Weights of a small mixture-of-experts language model, trained from scratch on English Wikipedia: 10 layers, 8002 steps.
Below are experts of layer 5 (counted from 0) of a mixture-of-experts language model. Rows are named up (a neuron's input weights, with its number), down (a neuron's output weights, with its number) and show model dimensions 0-111. Each number is 500 + 40 x the weight over its row's rms, rounded and kept within 0 to 999. Numbers have three digits each.
Before each expert's rows: "comes after" lists some tokens at least twice as common just before its tokens as in all text; "comes before" lists some tokens at least twice as common just after its tokens as in all text. This comes from a sample of Wikipedia text that the model never trained on. Tokens count by the router's weight.

# expert 45
comes after: ".", " (", "/", ";", ":", "2"
comes before: ".", " |", ")", ";", "°", ".,"
up0:518501555503542536501521508473502445498497499558470508470509492500475466482546485439547548461497500549499548449467471492523554483490565480561492474512450541511441510513525491536500483466547488496403464518442579535580475521548463505489442504515356576509530485527533498566514435535518499555545534639510512507519540475571526523391565472492
down0:476449454516459451480494461490460381552467466473555511486482557479534485445533447493505505432567461495518528552547515521508552503469467481530535541433502481460480478513507476516519484521468501551494574490529522489501469492535453518493439479488568546500462512549423489492496494476513490480500505456528500466492478486521447535476454520503
up1:470525482521575506521541476516452485537450533512487499461513442428499478458525432552532543507464449497525468464443517554478423551469544437490557517444482501556513508505497537505511483497585459373465527474468522550461518544479578504517494551486480529482457552486492468558583509554454456544551474438478481539521480478518548480486493474527
down1:518537509474470526531482515502523525566483555463476483487579443461571480488486505557521533454500462550451463588502490587406473558553534451451490558507527519515494402520532513432543441471495491564449505474543503538386548458497540417478467565488511489502555510523497520579527584549492485501551548517544515497500465507470475459536483480487
up2:538610444459537513540515530424492534546523595534492518533493455440503496503547534408472546494473496480520545543502516495511478526507483488474552517522492475580526463468522506517414518527367568386503528462603506545513441449509535529458458501478576552520430502489513447480488530563527521478524526450478543573506452463545445466520494498524
down2:588519485481506483431425474480434515489412478499534543556425499523566521588546487495524542516464510461525539500434461510552454486588549502507551492450469497487525504550544534490530513543470514506493562449467545587482488416500544496420563525523539643482440466480563487524523500455534456469567476509493470495456520522509516505512492455513
up3:465537517502491490454567521442554509557517611490488533508534498493498475496493532549510466530529521478478456523490506502472535482484496530498537547492471527544522543516537543475502550500471413501421458446482512553506558495430512480422525591507507569484525558467568468528476541560499496497526499521508512415538551462478505453539401493480
down3:481535554499439601544483513423513479492563491470489474513544553487536478522540570500488508515523477503523472482510410527533525443505556549507530580517475536444451534511431516503504443523536471543507535523477570408411594482438503491495523491558460525431449537574528565544469523489434459508485465553511547454497546486467493481533445550461
up4:549519526539536460512509496505551509527518559456539560535500563453474534478519471518507503496533526467485507446506470483432488533521470449524566518464425540492420531545472456502488484472477528465445524499508464568498562472465509442515547501493413500493518504433567519475540500484481518486499534453548493569508424475512511449566534511476
down4:477521540558489454500520538475450461474522539474423553518523486490449579492414488490526493502474483435492465514473513508495521524529602480563500457547475451458519505499458407546561517523563446397481557535514476501480535491479491507483524459494497456441518561422514505505445504510511502497451466405502527470488484572483508534480499443439
up5:467489495541479550546470493490449450497517506502496541483443502576456507516504459463532470504533462533444480534438500508491515562397443450528493527468451539473464542451508472551492532458506488425486566510433498484502484517496515533501510592506527515465570537561519541487524522479476424538554535593494511492598498551482518498514491498488
down5:542461528521497522498542532481443511510521567506444387511542512465467488508475434541504448433509449477494521478454412447472536493462479513456466472555505541511410490472524506507545532506534484534470509513401533456526447457512550483548498433532460473511504529504486521514525552512551453476432517522459489538513591441489527447472571368507
up6:536493511547499477546564534438602528455539542457527513545537573438486465468554462442522468501462544483504506473559453519464519489502504520469508507484542483577484549502445547531436516468436428487485497538575542533497548439481486453529480530437495613481506467526440497457495485534481468464612514490467438562566552543446515429550505504510
down6:446479501525477491553440494468505470489480485533505488551499493488466417529463479491443483442483569537500534587548548590536500491543553490530565521487444501512513494461609581513515507535457490516552583473487466527442585477430515441428522437508514458490514453495592600423495535504461465494373494465504486448432486512556447455406471515506
up7:533541521489475463513535536483480450492587520460518443559468505464432476453484532514538523481445537513419553523562500526423457547523560561570482569498452510519510490434442487538500559476502469538457539530506475447516502484479532491501495510484527505604467424543458461468484450443422432507478581524508468486531495489498507501547505533499
down7:498549507447446534523492517521513512456550545452484418443517436456512500489503551482536502532461536424429445507484430507501469485460445494516457479523522466509504589509432476521471542494536430494496487508481458428490489547499591541455540456491522471531529461510540466440513439511520511452493510514454569507481521503490500505482570445523
up8:440477549508555416545538510482501448561424505552462540525513469498557474435475519427524485559500444538476544496501421540554519510528491481519491454533572508530524538461507541518417520410563466488455537535445528527518505486484561444535461501465530462539537465510520495502556527552422518422499510467475531523580538539509515437453472535507
down8:497434500490509489516496541546534507528478470572489549457532464447533570490472454440482517531502493530456491546554513526566488468569498459482527536541570449547535569453482466557458530464554456577519499510469458466502462457461521569522482452500447544475440514530521559560554505464467492544447478451461461475509540573460473502534530529420
up9:540482486545465504524481488479527533520576528504531428605499521469463547492610499513476530553482488470430534555540528508564530493564489534505567559445473450508479419486535544452510538531461451531457480535511509508544482487438525517539433518485480432593473555543578436550541515524505498532535464458423553497511505481520471517541423451572
down9:432517511473512514426458482463556481504502472458581474529483522467482551404492525428444494501491487441485488532523484466538507496518436472564470520472499530452508485549576438539531464507495485498460491496429445519584438500505576568460494483534561449535428488540536451541481442512506521467450473469540488475483526511515500491524481485528
up10:540454567529554395516540534483480518515499515490503480461551490528485445418489443394575472497547423480502490485482476524517439467499433484441521502534501462508414507524494490538487605563529492487476480438486465588497521480517494576509495477529537578508464513536507446587527424462513489550470506474518398549480495501492549455521503554496
down10:536562443435467483490573475480522515493496464516425522475517530536490483447396516444612444480487474547468586501522562486469485500443436539485469474479473507493457481512499565478483483532568494567506498493517558539532478541567524502505536468505548514442487437530492403426530470447584499560505516562455497523530506468486470552483440579533
up11:560492465510461478562480547518468508549444572462447568513526558489468541466508466508467515482477481547455527518491481512488482503522494526531509413469465550556489470500531503516476464429432519514527524454464548543426497495533422496487393527477534521559420524457513477496503528462424465424502500523477484476487454495499550481550511507432
down11:549532516500480511495503463493505479495533513571432457479493465500534534476510434514456495456487441515533430466492520533492501533508504492479451498516510594478515552496509500530495416528449497557501528508536490579475413551548506524510443506490544553502543515568486457510629542524521524530430506493549542538576559471513503496478412540534
up12:504530498486478440542501497463536527483477557503557446505501413489534462471537592510504500438498510464492528466471455531487385584528489484478533462487507464449563509490566503511441428546469525459474489482543453538505561479431460460520557442489588512415498454462474479465502487486492570526539529586458533572473479459585487544508576534463
down12:504456450439530521496502498486453572509546486472514491507472443493475588445494479466425470508534525468574476477449492558506496576424525471391464431475517448431485474439516474487471518501420569489495477475487522508489496483447583472498495447516481488472497488484582444498487529504552535508510518581531455490492477459501509501484475557507
up13:553451511509561533536538503534461520427491533506504469516502481529560498502471516534440455536486472524573491503548460516479498507502439509513541495434427462529523499471463547517510442397458576471531562490508443560527450509575507547500542507549587452493446494460565463548453531453542499478497472462469513463493457528486615513465457492499
down13:543555425532524491518561471502468479483560504424446529456553511458520438513527482465500468492456473474528512484446527557488443452509501504511488449475525515461526471482486544460503523430507525500471486490519522469504437513455508496415519548451497505523541461496457474514472495561491462478571451466493489522543539511530463553511435472543
up14:569482495491494538533523465456563582503565489538541556454514522503540484478522456535498515472537524538499460474576451429501566526488502510543508522525603520457492497503472498554471485476474546485504382549552500551471549507456489537446520433458529553503520380501460473485523478491510510485573456497564512468498482541542513435578511544519
down14:574534459497530469474453538513526516517514452501518497496515508519520508457458487473525454514550598518450486450471485519536511583427488489549533465507528495495469495522456447453476529464537520470558471547497454511471426492438472540453475507503489450548597562448501485482494481477474495433541553494483583508524497480563540440545517527595
up15:481483552467550476539512492534557431499568537545483554505495456447449489510466498472439493518545517471528517547470500459436535548487572394496488501493431443454507510549524501503524473467522544468473506471444546449486519537481552507476537581568517541513441460462475460482492473479495509513476508563471406481532521531463496503531559561438
down15:481519516494493493528480571579534479491583489418520457571467472464528490581575477483510597494486486489558471640517475498438494436508494498532486455476556485513465542480524505500512496529537521544521498433421513477545525498542500499536568499472491406462541536425517460527515461558529501492516532582557502507531540491475506539480592550415
up16:470466489559524490571544539469507522545507553485410550468531435509479517499475486563518522535436521498460497531539494440544449494560468560389536531482535536585485434522577450478485486480443448500415477529580468535568548491429499508522520503477530452499457499486515478495526465495483601555486573471447493558508560474456503507469471511506
down16:521485484478491412510531456569592484505474442527480560566445492430504504539441562486489567515511469483454469417512423522470465485492486544589531490398501528419481427475544554565437489518504483489568565517504535482519526474390485448529467520534480507490479520484466509531539490533498479468483518443467516570562475503566512510487562492427
up17:607473447450580521514496570471523498413501564513487540534487511466481460519422513508446518533568535464516492480500447475462503495462488440501505466467485475422533480492475484505465531495459461496455545522516473537512542522532492410475572568544473509486522514493498470525462512451517553536587494478537438527495505539469451482470479502481
down17:433464429481507494508420486471530468472479486520522495497486590514532519473490540466417427567457419505496498503472448460468479436422533542545615504523534457446483572513492501480510596594500532499495489477520422527455507527495505511526543485472429511469512527523554481445468477445527554477485498543548478482476490499447468565483516499546
up18:466574510427506473531600556472513451469429558447524528553528548428545513515504480459464492465562465473495514509490520509532472581564518524535537451443521520518500373473493516504523527522474482466473498444585499497577499458539503480531539549464503536492504576585491431484538471488551499447534495461437457477556458524514504457516543524441
down18:499508504441489509484537428502512568540522532487493443513545530468513454455533429504509556550391409484521500503511483527426565530481504466507476519490500517554520570477481540548509517543427492544508474502485593493506515456522450474534491517505500542454519483444501507485470516466600458539487502489504502567543505545542474481507447463537
up19:512532552494557467511569480515495474457539471533520536557536497517520415540482528573526466542428432536478521503461503461462479547523465477501518549461434529513554535472468500478468590497542495482442460520530395467551595463516583499496469545500467566538535413528498471495495482428446466533562536530477484539541468532514516458504491482556
down19:447471526412522410437504488522490527537471549511452428464485519493531563516464456461483463487486482506549476505543547440497546455536490485460466553486548568466479529509527484409539543516468491448479513459508522514438581411500484462473509469581457501524447486483556532519447541483482457481438456534500556487496428517466485538506453513471
up20:525438539533505480536492511519478543461528515515481452447466451452526487449553463459516501458492558548556508549435507456463561518543535509523491505437425472565495517474457492434476589467588448497494528512472560476553509557480525503580624541537463466520490449395475473467500512560450535470545478479507496495573541472477525529526541476521
down20:539519498499514519520447559435465511575484485479559491430516496486603521490471520510520473528574525478535493522446513450475557509528557454478475456519476537507517528487489480455472554549546428486480496440541594520474571528470508409564439559418476489540544531454525447516495538486502518540530447469490570519447475529466552505535468525506
up21:527514469498505477466475474543486424465484494535533576503439520467452495496500452391484589522484444482503575526516525515490471465459510465507486499500455496484567516519504547494490586532516451588495469452443551527534502524499450478479455514574508593524547488503528526542528514517449495540535417535546405539562538475508509421599516463541
down21:491541435462489462543502496565505502575459538528477545518488483513463490457494484554498485425504407560441520491507569478544494470461520490516481500438482499542461553487533538522503493495434385564523575547481474494494478495447457445453506465535464513534487475471534470460498426518554487522539462527511485550546479544545449491479505546502
up22:540530471535539459450565482483552484499541546499583524620446492491528465494553455431426550464496540493543545453534474593512527530505486501425484502516421473565486456509496461516391570506446505481522577499545526515501448483470526465501558497531531520407424520524456469466465496489459503541486542492550499567453449538465537551510461536501
down22:532509552581555490524506490522448497421456523525558468526534518474538495545532534476524508487499488457511525468569541561583509475463510509523488504474517495485497499476394466542512485475555540518530466470471526519598363422490379492495499500509450580526490424486524487431542472504481466453542479516454515490509522445509524528481458449444
up23:617583484487459470505541599446625507549489539460499456544506486484472499521512572495462545531522484529504546484447511524527485510471534499439533451497448509510568579519590457554525504479456464453454525450544539522491511482492523494510481526487473555490508464457577496473494470479519545463528501506541423538486535449481478497528461463531
down23:539575479478541495521527460509498511483478482511485507514557512516467504468462513526578542594444557528480506463420508440511437495504551530490460438548570504465535491522481515509507500564534512473582512479440555522463508445520550496481434377533492587531508516472543535430440514478499525485495545499545493485440483551480520506529450587506
up24:490510522556472539539508506464520507552506547488503498543555498430449543431534501563485445428520498537556512534481466460443536506510526486479554496475472458527507588525610499566500466528552531529460611553516454562453510480560568541504466459508527491524568445503496515501469492501568514434543519471463503511490530482513564466535451527540
down24:493479516552547480466488514520555531489536463524516424510484489533438528471459545453481499465537496505535545512470549473491453463457399571495504544522531494519484527475554436481479497483572481526485507451481485578510378527537458512514481471456531423445457427495511558505478511518485501464447410477466564482482551453548507520510470540537
up25:570457508499510488508454526460436464468447567406500494552489564553546554469513534540471458532556533490470552488489476466534527516503454557588501471498516489478558501443500481523538525495527503501444495552477471484553526470500500460559481496556493428549534518493549463466559508446508484461595441520539488538502463526482538496481467475471
down25:508487530475529477499463502440515479551478489463525549482550470493513373487497510539459505479566502522452489556504502461467460470522552541503437610506556515473448532551502529464482437490474564578496491433470486524497503455485537504427541548519481493523449559512526502495504484548496490506589480518567562532491496516530511499530498444510
up26:520560530513456544481504456531540553484508562513482594473541527449475551539486495487418537486486506455429487492482494524454515534489514458538454517521491577554543502514507543466529519470482486565562473491539510498475539548535581509551484549535534448513482510543465510459532480518482548513535515471458439462506532443462553555511523567460
down26:502401607518538468490446485496427448415510517512544575419509487479499497528515527461501472484472435573485536470548563472502475470536490509508528481481507525517555535549530485405495482483529478477455428524529592440486482532477468468502550574487513558484593519541468459411501518562467505496509478527497473560480560483433494471498483538527
up27:566429505568482541571497492519545522498502507429497483489472481501529497519489538475427501518473581545468496552471500471460503459544444528501527440562506484571452439526476472482450523480506516515472557471498537447526493505543476553445458528507574691509528450508469471483508419403525544599489476505466413495535510478515597519483435516436
down27:481544459447595518521516435552526455484490512500498515418499484512497545450460491467481502490528583479491531531429497514453442534477504518621446515458473523507550484482505508493542467583503585514542542471507466429531462387484538499557458528461494451398547463424478498531462412490496514456548512484444496464536465490521488527493458570480
up28:488515507515430468515475493511532483513524573481525584502533483515507505525498519430437551495433515556461509518469510537452479522438547469481505580487468466489556491558560517490441583475484565480455455476518495580524526508452540475500586512494592527431543500463509522544617501550483571501527487468506575583496545508558480411441473463463
down28:561521453517529507474532445480550482472464592388475558453462582469440529470538524582467482479461488491519523487509506532499425486542499461517518542557493431405477511437440494534474557528454562579608469505447525492443486565445493506497510526548487473530478558541539397501503510480487468529466485512483468511498486542441522478542540535448
up29:539449514556516497485495471443485505433514516454492531567549484493432444517457450445501485579520477520520494467472460527549527526403445575444490431477477496550485462482461491487491530532485484498450571534476454499457569525497503507420542466507540494570556479508484465428541458490523437504591523495518481451505506475532515391521530489503
down29:494531459554475475576508487525534528552478521524440466537458511536411500503482564552436556487477469537450464507496509471493564404528478539508490479428523520508509492465554561516500481484460475463527531567390499509551525440478506489510491401525452435557524538430547464523558483414472467456453485547474496507467463570474542507481490533480
up30:649506499468566524521483520522550545515518553499419468488507540481461540457464487461520542482475462513537586444492548483455551503466459493523519438483424548505505538535495503468509475542467473456458537447583540440530545581496497480573532493497503442502504581465492526486551471540498602519594476501495485494537449498521576534492460520454
down30:556468519523533603560520451501517522471517470518495516587566510512443474491477511536560538442549488532556525470486549438480455477500533507550495534528548528534522599461465593457532551536502544533458491511481464438516497481507530569443574560475484476496511527529474449448518442465496532513497547465520481518443455512456429518553477451501
up31:477509570489562493526499463495481502447546568431479472509563575533511473447467562464539463550473515469433485456502528524445432484525450561523444458468521465509495552480492437431495548453580501508562500488522509489474575467489435456529493523461531558514511566542510445495561471520537464498517479520476534453503465474481569485544528537528
down31:455465554489444536487591546478490520525470511465446531497521474612551516495541459517544429457561515580492520477481504432533483432519541455447463493495504528494573502501425527494538482457527500482539481499475454574471507481582492428455431583482543414484436479485578526510517545534575476493460507499544538471457554410467472509499501524492
up32:463498447488534509572537509465485521485485467477500504476458490480565466501466518532515480495556522455472574508535448458477419446603455473526530517515517437511553423477566471515440510506535492522491434446513489493499557449506572469472472551489491518542563505477476494512468470497500514463469420502508566518482477518483488501542497419535
down32:470486542490557517453543519550506524452495501522497470490465523493515478524596542518461551490543511450482483500488467527446542518511449548519482487485432624552498557506591465465547531476514417439513536501511534497473412518530408451574492524542555455494492484567503464503550499479558550541512486482490527452521571540511518509474483533530
up33:479526461517552534456507471495527511583515492474479482517486474414538499466506518506466552498446501463401555517504478492490505502489499578548470479443441509566428444510427511421515485508444473457459498451548538549595481536497482459520446539502458548484538456548533407494477475495562525515480462472432479487454481512524501489494458430531
down33:479519581480476434435582591524471515620491489499454518541502487531464535511528510501533525492506564507521457519511546487535439521463443519538462530528500470544591505461544502410513469505479484488559499549489540486562499507558525569463461568510509552520529502495483489555487530452530445556543480523473480482536435487523532472548496458475
up34:445492524522480482516535473455494480428471457459438470484524465600467485477524487541556511463512547493492478513502435521459534510497485536530468521440520511522534511524445461457448492463506503499453562568433524579528544409474498491474547541451554543502506499580490459535487512543545611503521527517432500557609554479499536522473573554452
down34:537522585518472517528528445543538513502502445482479498494453437568491433509499539487466491481504499532484561515499540579572568484525523488516502468542488476472516533509489491489498522435516555434511471489511519526562443485469578425498541467507452474509492510505514500503427478527500474656525436551514525502505509465554456502479541566436
up35:533533592460481459485570524428538498532545546550454514508487507420480511507537485491445367509560537393494485541486500476487495526489510465474455466510446514505529439610512495572478524505444498500459511532534534423509515501515462580470502464507580519489499424530492446534526470540482534490539529477534509480522428513446541500547528532480
down35:518432455504500518423616423495460441530431554431523438470494548499520401526588548514529444528431556494489539502505498445509559480506541556533470511468578538474515485566464457482464512518495434460526515464526486578535489499522477528507561509545476510528473507478434514521512515514462476466453436474511524549526485523531434555461430446492
up36:509518523496502565506514463503461464489532494562512484442536521439537540439479510484544519531452487521499488578527557467544502551509469568500513469469496489542411501459456434516525475511535503524484504461504468474517553534478465485507454470500468487472478525580438465474471495494543482526620494524466413492496519422507490453441534508461
down36:493512517496494547502495549473505446562539496513534528534486539468473566533485460545565509472536539474551545507499525546521495524455464513512406537496542468506512526538451486445539497446484537528469482496514457410548590497591520521495517557498485479486526521494502509493529476404486494547533508462463503504458519512423532528441616495448
up37:525487507559592456469495481503519455510461522489533479475493489484576567464468539496483516556469465558432546497466444520445522499458602523499481509469484569550438533564511413541554480476466537420467535500455500535426578445505531559523528549507501526552594486523507452484566485506536554491499494470560461544566519480488602478503458543492
down37:483459525506482537524538510510495458545573459467457526502478543539485506523560518561532509530480472602510460441523449553463401505477458440545477468548457535543493525541494539515542453502513518478527533516498489469551531517529539541563557490475545559469546500538504533422453447493510514539459509517534508502480464451494547529502465527471
up38:552440496508491535489459496470515528572511489463470530518506487500481508508471508482476479557507411527463511465593556520507551537512508463496561443510417502535497439477469500546518546518523481459444483427545567462533520435469530577526505500522527499576475465545481450537491513459502566576553498502525473433512458544502430522492461502498
down38:534538516565579469466436501520489464552564569513466539450538507540485508489528549535556530491487498471473567515486516453551535465518555510450505445481515459509473517506471541539500554548489474535460503547448499530516492537522476536509436512507568482468471507445448508434411538490537531460551561508554468527527407430467599529502471578522
up39:424521539539453509432489468454469497535456457535528471503481524573574477498499497495518527481471490456492440562511509491415579516511469555510552512462463501477571467514565553494532569437473498425482523513407499533527483463538471479505513570470508509501593520528464486489476437546548502442576516493555510457465452463562531482503480479562
down39:450544516504517522392592575522474535571527467552503466525509497473440520532472519517505527461455549468474575474474434521472484509453495506494511432523489454513571510512513567509497572476423464508498499489527501508473453453515401485513483491424551432503428532488544449524465500518489537531501501520490399573489500527508519456460561500431
up40:465492531546548385517510469484594475514534499444421497549527510469505501477421484490482517549462451468459471523515474472499466556526466506485464420426428435483498455485508487474559544536481500457521581455440465527542510513513464500486539509497508519423465443509461456523567522490515502514627561499505512471489520452480541484497481559540
down40:479478441512561509550483501480517431541491507458449477546496549467530510474450481569455523507496478535453515518521416544553481547551496425487559561525427467496485388484544423452527507535541538515526437572473409469465496493508562506498593534467478570527451553489486488599501477474526503418486570521514436441449509509531522533525480502530
up41:470486459535459495538547517526443560502471543515493520479545562456524428407520543456461469411488497516430500497529502475445508535447514516482505475442525466470494499535478479494480518587509522482450444484571537461527479527419516618501524441534504497430516441481490493529544498546562472456456491502543479443496403481470494443526422438451
down41:541454537481460458445521538492558416495455525570495548474506480475487399544504527537511384522472551518503513502527451481549535487474505453481521467530527489532502523485504491463588500508446528508454509544526486487530497430485557452555501459517512485534483540489455430513528569549470541547462492484573507521434486482530483494479466500508
up42:534535515543507502508523448509498532528464529493435518533499436471489501511507458468466467553509480459505580549492495561483513615449515515443462467425500517566558483456509487458547484477493559496413527487506425529481585533549576521525476517515503457536500490540489458475512556446476464554475449478531450533463532461493538545484525438414
down42:496475522497479470539471478477522490503519442534573513569568494514518476574461533494552514507464467569528440608500492463512502554467562483462456483473435543427479486479537463467508489565536504531463484491569476473503492560496499459434471487542420501507570515534555583434464526529520489560455543517535447500503566420539500592540564564423
up43:530505434438489493519509539472515473477444509532509580489566546551547548494485513413495487535505520502485474494508508516490439509489492492501551522611486558459461565515526449421481529504494460464516480503578537532480542409458584427405536514512478488563536478463426520533508491542555438494487520507571506525528444525468516484501550478488
down43:493475589507562485537470516535510435468462533508543510479493430478487519542546462457434535462449496482491494460544467478497500481462486545429524413484521483453498543501543429470463517530459421510531469529508441535491432536444562523463473503491549517526415566466422533461453500529435529399540542517437519524465467447519574430502547457475
up44:537517452543497545512529463529441504539398427512537514515467444473500468452542431482475444444520551454505511501460444472477460482459467547538474474476472499513531509524534481495576496501507508507479560501457463432546508465557551531571461597500552427512544550538512526487462497532474531485507498511580554444585490485594423452480513506530
down44:475504451536534521435423523492528516495448512492524524500502498501493490481551498462513496412535634510462537451551508514528510529484468535473556569441522507511440510479560578423418517552466526496491530472558445447415431495537525457551479491446517518550495507482420511504425499469515534474502590481393419568562510489533459533455546515455
up45:527477498470477531567485502509459554403496465482501493500457524510465458501509530490480497475515482485416470546487567522440482516411451480507469508513470483544592441460477507568457521484458535485448475414548511434569454509477430536517499546448534616503478528573418418510559488497639444516564525518469481466495446482543481445526502497465
down45:547485418437475441583538480468518470526550463479503535522468489595489514513506523499493471491525440482499524458411570451562527522458449548513557505459470512510541555497517474437533485558534557535553494500536482480502493548523451425568514491509481509494490511561443438479459440447420479497487473480502353486566508552515529469524432536478
up46:466536474512542587558449574507530492531575511542518503539508520484443592499462486532456491568522527496467480521545444510423501483436564480486509492464514552511486509524504522455468575486510491497557565504484517397468482512544529515490504513484477557511492503440485442466475446498504522576464498540541477513527510552440488534448530483449
down46:495579472530479518526568568493440471528500537461550507490420505447526527540412395509478523614479480465491474511472574462543531484469467446438467507545471571493550478478500442534545459551521484403525468456549458575461478471500491461505491528509490556470471560482543551531438511537548469529535515418533512400488473516453522506562524484447
up47:564551558512510443521485468494534570518545462538472487490482524527512514464486517499493496522514436494514557501510507525448456521415389487452420510481467509542523494511481486479512563511535498519512493479447506439470562565463513498473493525471499550549525509541571501498508423525504514497553473410532477506426421453503515497487462455570
down47:510468557446534492508455492556467469493516502587519477495532552450513468472488509503545416584522456501499501450593513486484467472506535492469562563438470440520532409482515510483485468467553506524507480500507541437538420561475487558474499501471509396508547500582476552495478516491502494564510450352487463560444478532441527455480546500559
up48:467519468521480542546499486485441469473501539527494478459452499487482463458476457531504481539448525487549539518430524448542432571429465533497483461522482569562523504462466431549505480566525445449453464562560484539561504520553450472494552483427509539406536456512482482496490486564509466506524531522462467517561383540480518491458502479462
down48:507439511524484470498517508481490536466538495497529525529531538552467519512430498513467571517506537523405497513524534471483479525519534539595402534521558472488539442493581536432447470470548458521548500523525543521404558511578447553560500492484547479456545544535476566461459541496418575539522495535485427504526509490482502410490530469532
up49:510498551428499508511540467488450458501541507478497419490484538536484491493468487484480520541539577525470482466481509543449493498528479527538508494560448602533505508446490475469506480497483481482528570478499458550539570521558524491572535500505480534542475464486505478466464506452493509529465518511506543503545473511463552482534494488531
down49:565438456473552446506465438525441535621526551498535508523519424512542447477520487472491572426558554483460451487517509513499455489494447428513474484582454476521462477517511500545450532524503514448575504460490539501506528449491520476523473512517546488514452502469525539475473484470416443425527523451464536527501495483430555512542538532595
up50:497533534452527474424607486495521411532486488481495572557510503474468447478537512453543534502472551527496541510486502572493450484521514429481497521471435529468554483576558458460493514507454482479457446562528547574500547518512465464496539521534492509481482492538505481502460460448433481560564472512489498485569462487471521539585495501400
down50:490456532507477458495474472497507475528434538515500590547538454471527507501522551510487494535625448510495471446505475545565536531428534378524494469482496564554499476517511575478464504550549491474520481495522558542485516497479508511520489453563479419580473519527492440549483515488542490557494534522460475534504449432509578526535550511578
up51:542485583556500516526549476573463485496411489537490462490442450400517457503534474541478493517504486513530514470545504428472485477535484482421524443519441452530540488514492502527508453487511515470471489522484430489512446515492535521483533465556516524477515445508486474550507464490480560551485466484513512531471519478546582504548485454555
down51:476504579563519490604503508594518506536525466476474445567472482549426523482461489471518507450539506512502483526437493517460451489421536465525612524529493462410516510556514482512489523479494482531472492445474443529557488532496413549470468498498500515564543507394482523446482522466552481428544455471515485538538433478563438526487562505467
up52:549471527507567521480472407493498453469548605513437543497535473508487501523500510500495524504573517527516471458408506564482507609465494480491548511490473512584486514509475477440466418443461485426420469504549468493567530461537519492613537490496524574520487467490505483478441463463537560536565526510433509501483465481536503558468576447447
down52:447511467477387453484495488491544479549507456492477474515501528529487484460492490489510522536574453504521415492479535404443432560502473530515499470463548498529434482554502588518486446545511516492531567536471552456552443506536462517442534512535468528455515503506531486526522575501520517476567522473441490548506471495486534532515489510486
up53:546510433547543516502564451558472505524491578489502552455508511501549484545456577511435520475484526513472470467550506520492458525467495513500427563536531511500540538557476454497546531514484491511502507490526494538556598487516514500455458540462581471478513545522552512476447545475426505519585429506524421523605510516512467458498504537512
down53:515497419533485489458530530573545532491472442469535538475429503474479513499585490446543442466500483474514437540532518504487508520559564456541417429546491492543529508529430441506489519467520510599520453458546508519486524460473508570460567407526514547522455429480551544565553501474460563547538466504574455457560531460415463503567547507440
up54:524520491570483547489565483497500472526516545501529512493577541497526436482508430486429531489469461518490543542497532537432532520423469517490533507461591532561569470489501455478515459463505505466548537473469468503529560457458505462537466527477493464524593511513382484557487479528464430499615499409559417548523439505473539467500589424493
down54:482564463427472471565533444510484519426503520512575487537449517435494493538486559527475512490532435543541587425527508503464531513578488492319489479494526439501493536525513484527529445473487460495571465461530486535415592494446511556517477532499465469475524551558533530487522526539446428573450468501496514451529480520486543502461535498529
up55:471526456514474547419520470545461531432472523522490470520531497458502459413458507592528526520511559490505531496462543529432554492523563495524522504483518514492549505491450427399483476533498575495549446544501517524510485501497500551536519528485525443490473523515480442469500493498440533497511540511428450545557481537441513549544488568537
down55:444566493500518504447495467624547619487523510431483538528535492502463515523511471469483544492535512518485485588518524474567482470513484555403585459482478501508485494500491466497512501502465484484515464423540517471504464497506453447494499541449446469523479514564502506481527385562508430544534516484450504529441430533488494520556494435515
up56:528476497483494485485512520520496428462475441459503504480543535514456428481478496452510482502562516589545550479552551481502510573523531574468521494514495561542454528561421472463520566477565505536473541450554531421440500482495544480562553468424490538543507513484525485526582504461516469443481503521588528478452442514491510490497548469462
down56:495484635475554511440513497548468494528531508496566463475553505500530482574487541469418480501452430508493531493492486484462491490437482451501518506499481489496535483522469531416486500397560497487462549484482577473481368580483465499503465518492539562560567483535512524525555522431485510509538537519519511507498502430506506483530512457516
up57:506511522482458502553528561476546531520517534490539502552490489516519464542467512526459486492479523467465474553486505569551504478520508461669550521461576497504581517490481485433595526532529562561474419530466505533503572436514503508489501555544504484480479518483533483460520553460543558486489493483558499475498529475504456467548544477581
down57:493439520460492567521462478458492556519507478462530543517491539472529434498513483521553487495512566476446476486581529474564523496549553564496484504504543526512539449493437529489520481522485468473541466478497523524453516504430538484521432527501498482477528544467468523548547509435492512465509524505509472415532513538528513544497500531410
up58:533501479485430525537490400490438458492447514567470534485500515505497492433446472491488444495468529467548498406440504479509474520455427417502548528523506500571458474513493476525512486510553520476454517565435473421559531565470488462481458555509555496560519491512556424528530555503434515535556547491548519475546456502508484507535479449483
down58:429501552465520514434501518484522566466470501520531536444530500506498483548443478472520443476526415446517449460565490534497491550607501499540489563507404494532497431507505486512529441461506503507459557527504529435556517490530436599447549523463466483449562520513501491520505491464506468464391465464558495465495526568516443477468474528453
up59:489547467523538433476501544453490494515528485496424486532526530458552511495469504504477548561489527540495491492497543527494500408465526487517506527493499414507445510467529520538393469485522497442493531451443517516574572517497496465533449478443517553586453488511459536461523524440500517490574451555410450515526465472517469492507461426528
down59:460484500528530526422423573532479586506514449434520526524527453542507457532511496503516556568533574463497449545447497509500474500422529535464564552564489444472559476462484523452472476516465502524511501447422444537547503448535536570442481508560468497557577523471459491525482473469519532492445498467471497525491467477530456478457496531449
up60:539512537477530494512519484512474438579477504537508527502532517506377568458477571545506491507491478483476496498398540505506470517482546432532608477419470552550435554488499493477476477535533507516474551502485463477465572436460521504473612469519455513509472472492537543579510437493535472557552585530504472468500486479515555516511464464513
down60:495416457515538494474525565496486499566483522481460511484517531520384501534449456433493560483485526428425436488520454476425516515438482520471553466427488524528525546548454517490531547536577522456512526521470501505437552526512556502422518410442587556458569556520544523484461495498461481500544433565459525561476547516512470518492504467552